{
  "experts_per_token": 3,
  "vocab_size": 8192,
  "norm": "rmsnorm",
  "optimizer": "soap_variant",
  "lr": 0.00208,
  "dataset": "wikipedia_en"
}
Below are experts of layer 4 (counted from 0) of a mixture-of-experts language model. Rows are named router (the router's row for the expert) and show model dimensions 480-527. Each number is 128 + 32 x the weight over its row's rms, rounded and kept within 0 to 255.
After each expert's rows: "gets" lists some tokens that make up at least twice as much of what it gets as of all text; "comes after" lists some tokens at least twice as common just before its tokens as in all text. This comes from a sample of Wikipedia text that the model never trained on. Tokens count by the router's weight.

# expert 10
router [141 150  60  88 118 160  94 117 112 138 125 123  97 127 104 135 146 142 110  97  54  49 124  88 112 138 134 151  96  81  97 142  68 113 119 159 110 130  81 119 169 106 149  80 156 180 125 170]
gets: ",", "-", " –", "|", " -", " that"
comes after: "\n", "-", "  ", "\n ", " SC", " medal"

# expert 14
router [144 144 130 162 118 152 129 137  76 120 138  80 162 134 108 156 173 122 128 102 110 155 135 151 109 159 123 173 186 100 150 104 166 114  99 124  95 141 103 125 198  99 116  90 128 187 147 143]
gets: "|", ":", "\n", "\n\n", "=", "-"
comes after: "\n", "-", " =", ")", "\n\n", ":"

# expert 5
router [119 119 129 145 155 179 100  85 130 151 163  54 213 186 115 151 109 109 114 134 118  82 111  85 112 161 121 162 151  92 143  81 184  59 100 121 103 130  73 143 199 112 115 127 141  93  59  93]
gets: "-", "s", "e", "on", "er", "o"
comes after: "-", "'", "|", "ti", "ka", "ck"

# expert 15
router [107 110  80 144 157 195  77  33 124 151 109  90 114 113  90 180 117  70 135 164 161 142 127 148  73 104 140 145 134 129 120 228  89 115 104  52 129 123 127 124 151 164 163  76 152 133 109 110]
gets: "\n", "\n\n", "  ", "=", " 0", " 1"
comes after: " |", "=", "|", ")", ";", "\""

# expert 27
router [ 91  82 122 195 105 163 153 129 119 117 144 114 120 129 116 178 166 130 149 110 141 160 104 160 125 141 162 140 102 129 157 115 162 107 128  94 153  98 134 135 135 144 123 120 181  81 121 135]
gets: "\n\n", " United", " U", " National", " University", " World"
comes after: " the", ".", "=", " The", "The", " in"

# expert 18
router [126 118  83 167 125 133  65 122  99  98 103 134 217 161 129 117 107 136 119  70 176  77 168 146 111 140 180 119  97  99 104 160 107  91  59 172 163 144 131 154 121 107  92 167 179  93 108  84]
gets: " the", " The", " of", "The", " to", " for"
comes after: " of", ".", " in", "\n\n", " to", " for"

# expert 2
router [118 141  96 140 125 212 120 130 159 111  99 101 150  75 126 151 111 118  98 164 111 124  96 136  82 141 150  83 208  75  79 110  96  72 123  85 130 174  66 112 156 173 152 112 149 128  95 132]
gets: " 2", "2", " 1", "3", "0", " 3"
comes after: " |", "|", ";", "–", ".", " ("

# expert 9
router [ 94  70 135 123 153 197  97  57 131 122 139 118 112 157 122 131  90  72 148 158 116 139 154  53 108 149 154  89 140 147  89 146 127  83  87 122  72 133 142 141 140 121  84 138 174  96 147 129]
gets: ",", " and", ";", ".", " He", " he"
comes after: ",", "s", ")", "\"", "e", " However"

# expert 19
router [ 72  95  38  77  86 128 132 103 115 150 132  45 149  88  65  50 117  75  61 129 137 176  84  95 162 151 149 184 175 137 120 159 117 140 145  77 138 130  51 135 156 103 156 142 126 113 110 104]
gets: "–", ".", "-", " |", ":", ")"
comes after: " 1", " 0", " 2", " 3", "\n", " 4"

# expert 28
router [ 83 110  90 163 143 113 111 135 108  87 166  96 149 142  89 130  92 132 115 180 183 135  87 113 111 126 142 129 173 124  86 151 129 118 176 156 186 147 108 134 129 153  88 120 158 125  95  99]
gets: " on", " a", " 0", "vi", "  ", " an"
comes after: " |", "|", " on", " (", ";", "′"

# expert 26
router [136 121 126 104 104 141  54  95  89  98 125 131 125 145 144 142 127 127  56 120 140 155  90  56 111 121 128 140 177 154  85 158 191  91 144 164 130 166 149 131 105 136 159 167 136 127 123  71]
gets: " was", " is", " as", " a", " are", " were"
comes after: ",", " is", " It", " as", " it", " was"

# expert 1
router [ 79 123 102 127 155 100  97  84 173 142 124 121 102 141  77 106 113 131  79 132 123 101  67 154 158 180 130 111 141  92  76 167 214  93 108 100  87 139 154 117 125 135 150  99 189 123 141  80]
gets: ".", "=", " \"", "\n\n", " (", "\""
comes after: ".", "=", "\n\n", "s", " \"", "\""

# expert 4
router [130  62 116 138 115 152 100 138  88 154 130 125 125 181 163  86 154 103 141 166 127 152 138 130 146 136 191 141 160 183  79 191 122 101 118 170 194 156 147 101 163 127 106  93 166 146 145  58]
gets: " a", " of", " the", " his", " two", "s"
comes after: "'", " of", " and", " with", " the", " a"